Experts of a small language model: 2887 steps.
Below are experts of layer 10 (counted from 0) of a mixture-of-experts language model. Rows are named router (the router's row for the expert), up (a neuron's input weights, with its number), down (a neuron's output weights, with its number) and show model dimensions 0-223. Each number is 128 + 24 x the weight over its row's rms, rounded and kept within 0 to 255. Numbers have three digits each.
After each expert's rows: "mostly gets" lists some tokens that are sent to it at least half of the time; "comes after" lists some tokens at least twice as common just before its tokens as in all text. This comes from a sample of Wikipedia text that the model never trained on. Tokens count by the router's weight.

# expert 27
router:111133116189105084109151142199122147101133124114096120148132084121134125118148133119167110125150165145122119125137094126147110127094110140107121092135118138117106163134089093087120137136119167175134135122098130122131152111118123139129162119159097119123139141176142055125128148147117131127149139087115125103121132163152127155130119138119091104143138072140099131128109148106149130115108131119116135139142162141132145138128144142137100103123143143116134097103111097127140201148138178097111109147140094110107087120109144101157151132142162089202164169090103127183110105098167140125116116144157158109124143117080069115149107123141131140129114179104114132170140126144144101132137
up3:153121145157137123104137111149072108145081135134151132122186153108097163100139150177117123081122157114123158118135136119150148101120109112151155102130132129083146125134088162144120125142097107119123135073138157107157106126116158168112119097150106129132111153115137150180106133117100125168068112154147103087112096097106114148140140130139120096107143144124126117143126064146093142135096130147116149080091164108115125094087149146141086100109120146131153084134134092097130133142161158136089128145093080138171103132128163170096102133120132115140158142167078103138136150101113124122137105145143117127131124132105137104128146128081152149133148141141110116174117155134150134175141
down3:113136105144136167123107151136198105160115123164143123139142095155141140127156127140131163102124109144107107161118142169157126148160148124092146164152148164168106154095129116135154128132134188114114131102147104142093161137121139097083144182175128141117153124129106154085139109123118098128121115142127156175160115106124162096165105082159117095171146110157145121121139128110110165102118134141131115133080095115126121137133128172169188114124171120123133123148164129118139085102104148146136106137117151122104119129113131099139104108150115122116120104116166148176082098129097166142139102145076135118116127120150109114109149125120141090178155124120101167116111156124179127121110
mostly gets: " Monte", "′", " the", " States", " Preceded", "ial"
comes after: "\n", " of", " in", " at", " elect", "9"

# expert 8
router:122141178131113129148112110090103139134135093098099096125101164128135101157119173137134141108139130104162166174134107081184129110099120129135094183119106157127140095099156092107123150110123122136140099155161131118147076113109093085147089157107136167120142147142114129126132120134130139131086106100120163130120149107103105135174155140085127110125112131186138168132092143150161124129138117127133146069135115169146123112118098109129109093117159160130103142100120124123177125115127118145131127177151108146107091098119139124138138152131114147138162136108149112147081134140130097120108166114134132111133174206133090168125119143120158106121151156137136178135090105148139102118116
up1:103100155141141122107119183172122105119137139127158135094141161152129135099159152158128115121195127102087135135166178089136114104107111131116145153102142137126140139124143142156134139131132094138134117124087130122112104116188101130121162179151085133146114150149130151117081171110145087130105079153127130142180089104146114126108144111148105116166132092152143126116121139171150162123162087100120117107107132126115163078116143099112152121120132099095109143123134106139192119112108126112136125161176158103109160128161130130151111111186145115090088132095141150122118093115130138101104140117104157140118157139099107146176184113146107139137105138148146154137132118147132152127132
down1:132146122124156120119140138130121135141125135107122131120098118115124118109106139143119134115108127122163138145119147131086117181125110090178153174123115143126156106158155156128130140151096155097095114120095164142150110131107193130147131176138097117146165131108105106083114136099131160156139131141150144139112158089110125114124100115127152102086135150145106133137111082138104129125138124117141174110098110138142123184097123164185136159157126153162144121116160174079101091156117131153120106114121099130084088143152137100103147172120110104154085122115099110118120098123143066117139148118167062154152126119143148158143151100121190129156108098106108092117136144141145117136091
mostly gets: " Died", " Succeeded", " Website", " Coordinates", " Phylum", " Preceded"
comes after: "-", " (", " 1", " 0", " 2", " 3"

# expert 17
router:129176089133095128126120100151090118123080129114118148139088136160142144129150142169138157122119120110154170172133133126138101101088129132142107114106131163160117077099126087107127107181126121098130109115129109130144165121094090096152130191157073118104162143164093121111107114119123143161130136111151106116097122110153122109126146110135117130097121133145128160140091143110166153085166149133126165111142135148142158125154136096122155153106146103133119132159131106131167101046118136145116127162141148170104144141178126110115148132110097104112120166138128097106076161126141127158110158134152116162088151145096144142124110115128126159088132132125136132123165072139164126120138
up2:151128100115163182138113114147166155173132101151100182089134103088138151129151183141122134146131115144127116111172111082130162140137087120163171126096107134120129146091120104137156134119077117105159143146112117130130110097128122127091151129094145147171107101076156133104103107142102119135125118145143129134127084107125148154104098155119094110127103130136145116131108128104080133123125082118167089121150136115128150168159140091119172145138123129101138119103110154110099128115138133113089161149116118126131147144119143135180095147096108127119146134088094156084168067127155136121127147162128154149122093128132132128173102130149115105116134151136076171154111123142173143156129
down2:167081123124134099158129111160122149166132117128097117101130130118086143108082140091119153152132087151184103136156169105145134126110115105092137151149128096116089099179106118146112142103114145128099112110108092162133145106100068080174130160171108093102153138118134171118134131109104121147119157130164153121175092104108148099141147105107145124127085155178112137158140138124116129134128139166130156114142137120114137129157112133151143111119154104134119065115145133112127125149124152096109142119152091158127116158125111123136129139115126126072113127117114169134150158145110101170098166154172124151123138100061160124136145163130153158134156131110122109109121116143105084133155
mostly gets: " JPL", " medalist", "Scientific", " disease", " NCAA", " income"
comes after: " |", ":", ";", "|", " (", "'"

# expert 16
router:113121111151096142137147128166121104143183132140117110133121140149188108140149151163092117149068144125127153101095176135134142114171122103164193134088126170137114090140084157144146122161120168111093140102154163171189132115158159114107108125130124113106131149129087138106137131111130116136157142143135162106129128158149100143112163119114105101121083185111171165144129115149162108118141077089143142136139115121121115117102105130114132097120100127125130154118083074130153115148116155155129132153121098117148088173159143106132102126128078139149122136126105123091168125121133166133103118132136116148151083125140139120117146151140127090077097137126131111160113141110120128124128
up1:105103141128142134158160101183150110119150092108097082143113152109129162157125111145131118141079125158124156190109092117108084133156125173129128124130123131095167108119153120139129141093120116118149164174097080119127088082114095123130129112138115132165097131161097114114111147131156169129152126106148136082123126092127140154151147101154129129139130140118157096133150159130137151144077134095087129143120136138137147115086130145122150079172134140146107073105114139111154117124146098111134114107133137085094115094100129114131124099159090150112165165105166150127124082117133115109097143152119132108174152136139159111149122150135095127119126103167086184120116155133111150130091
down1:146117110107156114146121154078102112146057142104138112185152097161142100191158128127108135123110149128131117116160107096133115133118114123102126117082079133125146116148101125065112137120095114159138113135147148154117177100137128116115109166117170139171128178106181107115126170095181144133122116162167147155158119104135129143160116154143135111132137118152130155139103130130149158104126107163131142172114130171108152144119121156116128104132135119131124145151145118126158111171135152126089137132103113126168109115143110137109120108135121097120136109152114125133111091138168111159131058147106127142093101113072120135119166156139145076142125112117131151151153132112106109149179
mostly gets: " \"", "\n\n", "|", " Born", " “", " Binomial"
comes after: "\n", "  ", "-", ".", "=", ")"

# expert 13
router:117143084093135157141156161127129120102188151116158100089125138138118144110169146180117084119093137121146159110132107129120100101171099112135105136125129089134147167144126148150121110157165142151162133136120109144201108096152107108137119118151178115189104113133150153090112140159167147122145132128159110132156121104089154114117142110126090154097130138116113146101157098107101142130129139094129117167063090133133139127130145112116144120148125112114127075147095128117163128131088179131139093068114098102113130078159131132153143147167154126119153132125156171151132115163125118093142137094138143108124133138112121105133126145157159138149100107144141128113096110114130119101167
up3:122147120103125128108095120110125154139085136132098123121106101120138147172113123128146109075180134148149132127144123173130127101098167123126145144087137131131104141105135132121101156165184148168095130127118082110131139140085069102114124145097091148153135151096138153133135140151125084122102167121108095088144147152110113160119114087110130152150129130100065086140127150148104130110137060104102102115112126129110137149129101115145127098145094175118142059101129146128100120097157152120160143126100171156110107113139129111145120152148128124133130118107126147106129153124113170164133154128185106097079113094112149102140145130131121140179128139127115141098138151123160156162093
down3:117109152150144131149158114069123119122105138123146101125105149119097171112119123141142140137146136181095118107106083109150132081110109166132159108139147156131117148144136116113133164097148145144125155112127133114090154117183155142145125129137145166114114096136142136118124177158140147088119112126120137119090137097142146088148130130132123141143138130142110163138120194092170122096169149076156143134104170098133112125126121151107132125150154126161116118064104158068161114141146139122115119120144115128099109120107164127147173099100098120169112087146116168104149151117136140116147101120112153137102138116154181179137122131168124103104147174079139082099139101151107150131121
mostly gets: " In", " after", " during", "In", " at", " before"
comes after: ".", "ed", "\n\n", "s", "d", " located"

# expert 6
router:105121094099118147159119102140093171099096149107101138109134110144070130132137164146093134130123118131131138102090150105137133141157116086114190153153089148112120131121103164129111095133099108105121122146126146107138115131116174086097115152139115121108113119102152131125156106114147132091173124156171110155142172142176103148109198138102155120136106096164157158121131095108145157144167125094162155119122143134101128154142097106146109132132101129076140147113131110131115100135116115110125143105153175108099118125101123158098086177139125107075144129095099159124141107149118170154153171122156165122130121107091143147147124136119145121126081144100117156105153154155121130117092
up2:097123172155121122094125100152127150150123131108077155121184112167112106115123101133097157149159107130117131123157179119149119164070157132142119109164104162121105124154112108089114114130142112156108142110134128178157137156128134171117144162105133073158119087120137093127115096124085087149080137114172100154168110139119142121147157131140162122146089142146084155141137124148150152097179128122114132172090113156185121141176123144120109125115161097105163119139152155094149126122131107128145188158137132121149079119138090105117130137137120150152109128113125139134111097085108143133136117136101121101123113134135134145127168095113084111122102109147139125091130135149102139139120
down2:106172121140159153134137119142121111096117143147128085120094141121138099180088143140137147141097161106123141126096088096113162120139135137107148109125148104134129148121103151147167101137151096104202117138184143117183163117119083107140142130097110141161174105163099155158112111094137139087155135108153101100100118145097167107095112144122099112115143120153133093118127143120151130175147138131128132150143127120097129183129114148129147144131108150092128163110106149144112083181129143119135099132132150133148154115098113147168152161088142125123177115107106096088117172123118103107167111107153157159144144143082096127148130148144122171147141107103125156113106130096120136123121
mostly gets: " \"", " DF", " Genus", "See", "Personal", " Species"
comes after: "\n", "=", "\n\n", "-", "\n ", "\""

# expert 2
router:106151133092119108080139118144143124146133102089117117111156176092089151111110127154126100137110088103155130130125150100127133108106155117164099157148141130120142120148140118108116104130150120178141131146114115145142110106158136167107157127126120149142144096179115140111145150122153163129113140083112103146080111127107148160129164108091158090149127100112139173111196134153165179138134131111146133133137136139132148136165130112098134130154123169124136096161125119115163153151134138134116133158103116098108128097124144114149122109123112090173092151127125144164147117148113151153101073133140199081165135088165120119118122153120099063084098137148115132104115091140115119121171
up3:140122111068147134133134146110097123107182098096116102127141110098138100085142096121160126132121086124159141179127120127109085138175104139122087147151118146138078102125089143119156133140141116136120097109174092142121082142123143146131125107089120123170138146122130105095095094129130087140137157063167143147112146103131106115119131134129166119079108136131103130099109103136109081127076166131145149105130157122162116125153156094127104082098138177131088137103119146157139146131106125150155130127155164131136147142106123082125142142114115134124149122147151138154096170140113150154084144101129149116099111131134164154149142119111146072130106158121132141111098089153081117146134
down3:142182123121145145133144144117115127123097137064145135100113143106136130092150128132118149113118187126109140133130105142074129155116145109097132142121132126134151151090091160115092179145123089135136094143115142130116123106141115097123135161154157126139137088097095116150129122166124109098134098133094082148154153146151121142092125135161145123101143122167102165114146137111105117187131103105106104144156189136119126159080153130108155150143133155121108149114128140116147093121121142134112121105119136083123092116166125140132137067107138104113132135148171151118087098147102110107144111133121110104158137121158131142148124127181153094087107070179105062140113130119156122086143
mostly gets: " his", " a", " its", " her", " an", " their"
comes after: " of", " in", ".", " with", " and", " to"

# expert 24
router:161132135114155128141109120105130135127075137166153164136134156131108133142117112159081135119130120132138066162122165088145161112120125122091112097107091108083130143136090158160111124117135143111144148170124100106127111150105119112085118160126102154099137124143165118130114132125132121071155111170124121152133118139140145180084123109108156119132133146141168157138122125091166143136112143112135155122151147153122099155121164113144167156112113101131118122148102078135075094090097122134133132082134162139103121149158108129122117145096167095139098155134107124128109110113141087142147083123125182194082119124086175138138140137118110135136138162099064116135150141152122126122110
up2:128169111148128107168105136096142126112158132157114104093105119141146138110106142094153133103164112115174143149144154160135158123131082084107138151129155108139146097122120145108150144123125141159119137103138178130088132173154134125101106162112171129107141138130145135158154127125110092137164138133136121127172115194089141194081103112119156144167094152145129144079110094143151128132105140079156108153114092153165115122114147117139103142103144130160090135125100151170133157138182125126146143153127118137109113126100080143153160133155145104157087092112138119111123108122138135115174084131135104148109153108151100091171145135123122107141149143103171141108120118086126111156118
down2:123092148149142138129148110161120139078151152145139121114157153138144141164145122145122155128090161154134090120126141099137114096165132155119114091120126121116127088122147151155144120135138109132146130135115087153149158111142096135155107127111123113110116119086133152100115124157089165154114157087122126148132095132124105134139176127167155134082169102100119149128141147129131143142190126124097088163190152161153123128121129130135145129096092157083139119112161127134078100102139136153082190146112163128146131115139109142145134121119124172155089085130089127101168117085078113128127119086157140091136158073128142132105129117151135151137145143169131129102134138091175140155154
mostly gets: " one", " member", " countries", " areas", "\n ", " President"
comes after: " the", " The", " a", " his", "The", " an"

# expert 3
router:129124177132112161126125134135105130157105127131144111141096176115132118150095173107091148116132123158112165170133067120140145135086135171129130111165095121117135160105116064110089107136099105147095103121127139137116131096159126090111178165132130159130134151138171124116103109154141120097098116128117079095100115097140154154137173135142134100116141159158120137143100125116126103124126087100102121134148083146111130121071103137159125182146158098145156112080130120131140074081130144107120129138094136153072107127102129100097147106117135121105130107134158137145123107118146109162108151125076149111115158141133122141150138163126160113162148166111158148158114136118113093133106
up2:090099125166155167103126155136140176121152128140121113132114128127100161102077082112135129114138106097104108100119121099163140157072140093129143129150135105156159122112129113116148148142124147146133145105115093127106141141096145161127125150101150112124128162135215125081133094128140115104141108088104093133143127124130113153094115099077153096116100139150131156143133172126116101144132131104126169094109113135108106134122102146130102143120128127158139129126065090130150180104144151109116127157104156152134148102173128140152119127170077127150122121107143138155117110141136094132138135140162150141118086111093101188110151126089103115120122076132184131145109135143115159092127
down2:115133136091129111124114139118150089157110136119134109154141140129121123123147128121159112177131154151168122142136164181129143103147128161098150095160105143134073145111137135149136074139135096101097146151137178107148141079126086104155112130121152070150126099092118166150158178138097175115138149120111146148134118095100153144195092148116131125097163104137133112103120158106140134159096101116137122157142150141140148111138126151161130112130144134118112137126137163146136098128125127153173139158133138105142143175144143074145187150148150122105134164124095104087139141117093123142092068113079138083144152117116167136161139117144127147131121102116132129131091120145144105151148
mostly gets: " that", " which", " this", " who", " where", " she"
comes after: " 1", " 2", " 3", " 6", " 0", " 4"

# expert 29
router:098131116144111165122160098099135113129130150164109119110158172097131125144158110145136146125128100175126154101104151094127109159170124127144091127095147132126128168109096169126104121130139114082129137137130104109149171076133110118078121099124112190146110118130115156138124157110149125115132116159167100119147145099186118094126097151173122132147121131106146087181145094093157120116118108097131136130146128134133107116130139116114101140123116139123168136119147138096124123144122125178146157086125148129150115120140132118130161110095116133064134139158159157150098127151110147088142128134084197132095103165162174102113164128123104109128110084111196121118131131107117138139103
up3:110067086155139159113102163087130141158136149154112105125149145129141134125133159134130139164149155105100143163187106109135146121147163134145105143104119134117124136108142147099156121139163160176108107120126099132144124085070127164135139151104146092123170198083124119123097168141131130140143109123140145134134138102169129141163107109117124146143150103088114126109162090156099099121156105104153157127114157125100129155141136179140134184104166110150147149154135155139107077121097142118121106134125120102132113101084116120094125108130156150110140158146172156142161174106167131117108125129110153113144101131106131180118153106164170139136125146153136115128136073120142135135116
down3:102093118170124076128168150165130117161114075102166081139108164149121111137120140102143113156156121107128128129104121128160149119106192111141146157146103102148173139110111128101087114149126132127084101125158140156170097119120104113112145061146129132139123136110106074140093124100110122141135111095136143140131129119092105135132132081128119120085142100168114133107134150113154118137098136152151099120158110136126122137134111170107117165145146121122147129146148067133155137104143156112112105092108104101096125120134134139179097107170140133144141126151086141107168166149107184141164151145162130117128121112154136147121142167097151171124159105140121137160167139164146105116142
mostly gets: ".", " but", " while", "\n\n", " although", " suggest"
comes after: ".", "=", ")", "\"", "s", " season"

# expert 9
router:158081103163130156157173122130113109148183144149119118134146173127079131148133118113081114086130135120102115129130144122116136134181137108110120106127109058101143162108098096147102127125137087131090149098132100103130141156103126101126115087138151135138094142118138139116135088147099132136168121146114106152128110130131127108143062159086112126137175128114115152116129095120115116151105133130108114123113157107133112131132137114180149132153112106133137086121124091149081078128122150103180135083136150117134131130114119163117133113144139091122107114125145147123189144109133108094138146175129110130108134117111166146137098107121134187209169117125158133103135129110101151108156
up63:133168170128118120114073100092105097128079107148147123178119101136121117120145114099126131134177127145137118157165121145148137115111173137161118111123134155118118124115066118122122099127123138150118115123091133122137103109137109094120121138106107131114189109110121124070106144095099124109122164100132150167135169139095118117158173112118113109117148160117149148131179134113113127124079134143127115153145156113125129147125139129090085156107091124137094156173129111165071115126138113124159140130127143107152165103142111094118136124125128148091122093155137149156090060099140120106146103090137149141162129162180124122130101129132099119114159125091150096162150123072120158108132
down63:141119102143134099148142118128155112166106168122160173115158128166129109114097096139142211098097145124137103145159128156091119125147094157139116123128116151141160123113149135148121157089129136103109147128128129121093116160132129110112129079162131145131097193123149144153154123133108109121096100150114139082123165081135121181093072118095146144112129112131179128118148147144148156105155118067162131080113096146114131131114103113103151121129170128090136082105163116133132163126139135150104064107135096109125147168134154101137117111162151134141119141179110122127106118123080122125153126122110149122097129124101127131106157095145124106128152119124092093157120130125147093144107
mostly gets: " made", " used", " released", " named", " won", " held"
comes after: " was", " to", " he", " and", " were", " also"

# expert 4
router:120112117130135138135087157141137134137093133152166115126072143118102144181157149140181122101161099161107117094092103147123127148164113145125158147099145126158150156114127107125095137163126119122141144133094098111134117100127124091121147125126115100152102128096098112102095070128130134144125111103143165147168151119119118124110159136186073132116093111148139101133102134124076158128169147166158147123112128116153099086140142128120107128138119154110105150121153093120167149129125079155124119135156136129107146086135137104116138149165133129105110149148170140139167160100178137147147162148117105130118117109102135175183098154121194086138127167139125173129123106120142131139098
up1:121105145134157095135117123170104126192146078152120094130136183135095080128151149111133137144113154130148102135116125118124124159157125173107165094144128087118142149120158116072142099099088149161102121159124106128134117122166159122146122149140121132139128133134144130186122113130095150136139109144107088161114133114112121128142110109145124090148135100153160147146101154150144130139098106102123111173111130114156124145107120134133129160138151146111146177113181179106166146128095156117142088140130095157126108088125127155122141136116121152114153146137138133087095075097131111110158119146122103107120131117154136167137147109111152135160136092180141136093138172146145065154075
down1:115128175122091155095122154087156121117115133133120143116140080156135129116137094079075104170102114135131148110081131136118130125136167127094113147111155142106090146119110115185170124084127149104122122145163166137124128114050120150150126116110180167120122109096152150117120146118126109132104155134119132143136130144160091114146127134146131118101169142142128128135135144117102186115157140140142137102113101107124138106076115085104141150132106149107108089106122113142126077125134117107126122121134123172120133145127180145152112133107128116124112097129116144126154151129118115143070121115119143090071189139115151150120095102163111119156125143145074130178085146123115159136166
mostly gets: "=", " =", "Scientific", "Career", " DF", " footballer"
comes after: "=", "\n\n", " =", " also", "See", "History"

# expert 21
router:174126128134109123137143111137111083145085111120125133134115163164138149129126120165104152135142120086145164155137103120165094098056131137107079129143136153152154157093136088108095113224108097125180132133117112127173117108161079094150102144131141131146117115178123097114119106118109117158128160099132117139125129118142142096118154111152130151121097150120122147127087091141137131151135130119122148156101118116179087140128144133084137105117133075083164125128122175129116104088123126166141134154145129104102102160164112126126161106148128116122144132168118163117065132135102148136117129096117085127107120155115135091118135123129136142146149115121128087134159132118165149122116
up1:120087106132124150110126064122111127145134127142153092124113112103106154105116163143102135141141147106114149146139172115153144132170152130119127117117110080091111122113118102066149153118166096117147142139134133129137160097141130159100142175082138135144112105104121147096120131091159077118129088124132152081162127148109123113114204048077128119134139126160120137097115160164129172155144132138110098167139095114139145119133085145119151117145088128128106141139110111088073136145126122111116138127141131114120094129147154141106132152129168151152135155101079145126120119129120126106109161155083091129129153152159144153099109116130111106139095159136116123123114124090151100124170
down1:145091109112137136126174147160170125134105111130120133134137126133155088170163170122130138091128097101083114091084084150084132092136123165123093101131125133174099124160117168153163111130092145143125129093093116143094113135085115118103124147117117134142135116084122145169126147142121152095146119120110092166098137153144138139108067190145105112121129156125116160144139093104135064129153146146132129095123111123127150167116178123122144098127144141159086106127123138122187162110136160135108120161109128155130124144122106136130135140143122111099127110129159111096178137112149093134148117120128134152140099094143097128129121102095110126108193104128121131141149119162084174138129
mostly gets: " via", " Clade", " Sir", " Died", " included", " Released"
comes after: ",", " of", " and", " \"", " by", " in"

# expert 15
router:152163166140153121086162132139081116124092142125141146111164149112147115125097098117113179122120120123143138160130139110140151095088098140114093128130125157140133088144139151107094154089140134121156108142173127101169163145117136128091113132165112178097127120154094110169139159157145134122118080128117094139130126122120127139163078090097129128189146125112137117162133100136157143132127113141138153133122132146159135091113100159127138090151162126106119125101166115130110118123089119162116163191148110171097147097131114120164100115101116084164142145130121156119072115125115114120181094133167107097122132104110116151107103133115107146133114101086122145100117122101087131129176
up2:157136155126202134142184066131123120165143138086148104147107129149143141150165142151127149125098125132161130102161126105126157111103108160139136099103126091119093120116123116144112152123131131116123121084119132128119111145113121153127128109162147120167122149116117107160103107157145131102136143101121130142072127132106120150089077145085147131145140143121125073152123107148122130109136157140117106124121136117145082138149116133118119159119087127120131184079111156142101133174125103111133139139152085123128111116128096132107168170191099107154097149133160105156122124156172138084121118155107124133105101146136133162097132160151140124116145131185111144114152112096095204102134
down2:089121086139048109161096165121124151092135172159141124156120158108094098089095148112157126113163137108099115113102138141139108152142160106125127131109114147154182151133101133154136085108139117135148145135143139101125154124166139121109113114133149128098166124136158174104142130153093099158124124152147065136147139112134150117167154108141098163097146164134141182116143137100108146163155135140132122158149146143095150133119124136129168124110109134125129056172128120142138120135129157120136130144138163090142116151145165143144094099094142149126159114168144145133133123126106128146122155125120146108140180147131128114125139099110147136148115111082149093114095121182191092151136
mostly gets: " children", " JPL", " Republican", " MPC", " movement", " daughter"
comes after: " |", " the", " South", "n", " ·", "al"

# expert 31
router:161108149159126113106153131169136080128131138118157126139153115095101134125158140116114158144132168156082114128131153124159136116150137078110109126168122057103134152127125120136123142065125079118120126124126112098108107133098163082132087142121167127136139126117125129096145118133127148079112072196159121074134149145144113173113104136113151088182195136105148083118131099111095125125148114107143122148153126122147142159121107129165156144149111099129116184113173129108093152143114127112099105137147087108128119125079101132145120150125130115135089138120144107126118126106118103121139115143149141142133132135177166111144124119118157157141122169144152158115118156100089135112144
up64:108100126134131129161097114110166228119114132160090104130153105153100094150099139126142143132094129130158122121108143129115129140171168131169161138161117097119152130171103092146123139123082149171092131135124157084124103125106085131133133114135142119122147146115119128193122115164119122128119150098095104121101138166144159154169144119149120166106114138130111152144108069149139126093135137094104079174124142120112151111144130141156121130132131191097130109126095153176117149127115112131120164074125133097129133131128092156136152093127133146098123136138133124147159105170129102126138149103174128109106115162123123110102133091143163178105137131098108127128147144139144140108090
down64:139149122128120141092140124136107114146120137090113076185107125095151101129119146120131135096106138126114112129099098139098184142126084104059101091077185162127130103119123158134155142096172100107112102162104113115129158140146139133130166143105130163129127086139137147131125134140166114101088147129152109133160115129080138117094073138099115113121091152113133088111127113142172131117116123137123129077092108144076072152124185154144138119147118122112111115133101130140100135145137079136108149150096132128190120119147114135102136094073139149124127153128130120123107127108126132138141122154147141127125145154185138120153146143165094120110151102133142174086125134141133152127131
mostly gets: "19", "18", " century", "65", "72", " 2012"
comes after: "–", " (", ",", ".", " in", "19"